{
  "num_hidden_layers": 12,
  "n_experts": 32,
  "router_score": "sigmoid",
  "normalize_top_k": false,
  "balance_loss": 0.00451,
  "router_noise": 0.05,
  "norm": "rmsnorm",
  "norm_eps": 1e-05,
  "learning_rate": 0.00593,
  "batch_tokens": 131072
}
Below are experts of layer 3 (counted from 0) of a mixture-of-experts language model. Rows are named router (the router's row for the expert), gate (a neuron's input weights, with its number), up (a neuron's input weights, with its number) and show model dimensions 192-255. Each number is 128 + 32 x the weight over its row's rms, rounded and kept within 0 to 255. Numbers have three digits each.
Before each expert's rows: a language model's description of what the expert responds to. This comes from a sample of Wikipedia text that the model never trained on.

# expert 0
Description: Name-internal letters, articles
router:142086092084098127042085124157135084135162149123164074141166161148105115186180165114124131144112145077171162085166107167154106090139150088082111139138110121109159127093105166087112124095191110
gate7:113145103152087144112122117158180158125134208123152089186179140071144104150144093082103100102151153231133124099161122115104137138190118145138147170161158162117104090072114121124135082105153106
up7:164152116107179142130080155140115063161173137163151129116104110079178128168141105129096134176107132090102086150085153104179071152112142115154105088092127158186163076093139095161109068112154151

# expert 24
Description: Sports career events
router:143126159098166167086137147140155146148132133113115149137123130102110093140169079088176113122153152194102153135115093115147119133087154193172107105129126147137097123092184113190171199118091058
gate7:119168095169080148110156150170109138129127212177125085155085128121122165143151149196147139123140111182102135101105119172196109146142089135133170171103119196133154133083114125111147123110177172
up7:137126136132110144129079156153087117114192111086141182130064145111148124109120117109085189144187125124141168169161098108106097085104170105097099024106078173120147156112060117138147113091106065

# expert 4
Description: Of and openers
router:143098137111119106083119130143139104116155051146137116150106123135084135141187162119101139103151092047072158107124082102124141139145112109091088102173115167153072107116109127203139051078089093
gate7:100100089114148099127129111133145137137167154152104079129134099125101183173141148071105108107159170152111104082127124125139143149160109114103119203109157184127136116119084135135126150089159154
up7:124123102172163161143107142084153079160145171092105091111150142160117123157113088191184119107133143109105138140129185084129083186131140095101106066121117165163130119091139114204115110106140131

# expert 28
Description: Location and direction prepositions
router:113181145140178085158165132121151097191129111146126138099108139097085154176101119178106113098116110096128156138100118122143101131117091126098089102117101167162058089138133116167165148124125140
gate7:124129104137109100077137117151130095139111128146101104113131120137101107122079135128137164035116116177093109120117165148164098197165116089131121165058133107125103102151128116090149099060113146
up7:154127120107171110152075161116152136102088145128123168151142142098138123181158084123139102208138103098122088147085130130103133094114098114071120092141092125139155128082124119184124134150154138

# expert 11
Description: Name pieces and the
router:159159039106124151160095087130130080195167096159103109096173144099142126130183147138109088136071133096122121086095104137162125080137085104132067091124089225082104125087169119150155155102177131
gate7:164144112114097146090095160116139145184107183135113171134150108108118125120098155101128085100142089097119115165138164134125178143157108144136180158114128144118127099097146202176048122130146145
up7:158112146139194141167090084089121074141165119109174104122072071137117141121103095114134134123118054089146138166123176129091133157172092105106086062083112106160115047129142143119105145140167145

# expert 13
Description: Clause-ending punctuation
router:153132122136161131163131098098092108107208089169096124135163147102083149129135111116137100125086069065125143187136092100101108085126201116086099128122093206107117101047153112175141130155148133
gate7:099145123167015161133135110092119152114144139161160084122051096065117173191138159123134163164119176146122147114134179114094156101153148136102193212120108123134141184096130138132090098126116118
up7:154133123075233134148126156149106106116121139117123114088150165135105111153160121120100126096130100129133138126104115116127099172137107156128110098112141125132048100141143059154068170130153133

# expert 17
Description: Colons, for, separators
router:104122151100081127140144120083115146117153082151135142140130143084115163168159152118083143143119061134142117106031051111144158152126173132076074073178094115134097096129108125151186142129166112
gate0:128084149114149145150200153134113116184116124146075137125102132129141145128161130092156146110136105140110123148176072112119179110133126145190086145162109119142129162124165089073123117147103152
up0:142112193137140136136161124126099130180080117112123117093110150157099116110141148165106193121089158145124169130159167188142152141207196158157065109225086117168155131162139110127127113149087136

# expert 7
Description: Name syllable fragments
router:120160160103109124136118116134138088133192160126206118185143167097097132143129136129117139171119066148188156142107122073165060153106117166143094134099154117139129119123169126090132142088124112
gate0:182090234128109090168135128127133146120129176147099135116123150135138111145162145121126141118101098152113099172139113094122139159155130077172058120133124071127119145134126187094130183195119146
up0:117092131128085085147152125106112161088043157159099088124156164167134103093107173120119131071130152141142178115089174179095162131111208092139137052148163143161112133150131107173096054180102101

# expert 8
Description: Mid-word pieces and endings
router:149090168119139144135110103043120112070162108131145093163158143150085112138135106167138113133097111136143112122086140146125127104140136116104115127143123162145096176152160105125161191083123143
gate0:155077194107202080151148096157155169064138141128129135109071093122106112160146166157178146125167169183132128114105078113125167092154102065100122130133104090109134144140121052050083205177139135
up0:136162141157126150171101108159111136189117129139083134136115141108174161063098127174136125105083190166058168120182181146118132152082095141099072112081141117183119113194137116150108143155158079

# expert 16
Description: Coordinating conjunctions
router:131084105151128053186145109112144134129169101201115097151152192169090133120116201204128107180175108122096183121140135085153091147100096153135154157092187140109122111107125049150124124134092099
gate0:179113101155188114133138123118075180110123079143125138100089144107181148137112188092172147170093083125130097130143125073132147050141112120172075102110102078139079099118125131106177112110088127
up0:132098148122100165136118121163096165143100163103188096113138109125099107099133121125112098113155162100108097109094208119134125162104137138101060122159177155158124118094159127182111149162085123

# expert 21
Description: Arts and career nouns
router:135137144099131181141146182121171168119135165131139098126130165096093121160164113103099163147108103089070141152079100116125113092165081108096127133165118172121139110133110068166156164090131078
gate0:115050114145146130154150083145108161154089110130132106093142128110148164091123130136174124163074127115164083086150070113128141130192127134149074097160163123112122136084170148126104191124087172
up0:140095137159150180137137107115114114179114161120114069144214149078117162044144137081167121123155121165147135136168131122157169126133165138139146124175136182128109153142131109160214105125141129

# expert 25
Description: Paragraph-end breaks
router:134117108117094125127146114141168135133136111151106145129161134145079144138140181172071129163125079126096152093145119136146129102081110115102096111114133171119080074110142137161164111130097084
gate7:129132064121070118123084125097086138165083190166098102151109119071107203166165197127171120177124144151117159070180134135117125104146079119116153161144121122141170133095169142156092101088115206
up7:138123204117195115121117120146134120138188121051179204096113136101132101138110117125124115103204090103166078135158210147171134128121136159135093079117159177111086101154017128165101154137105088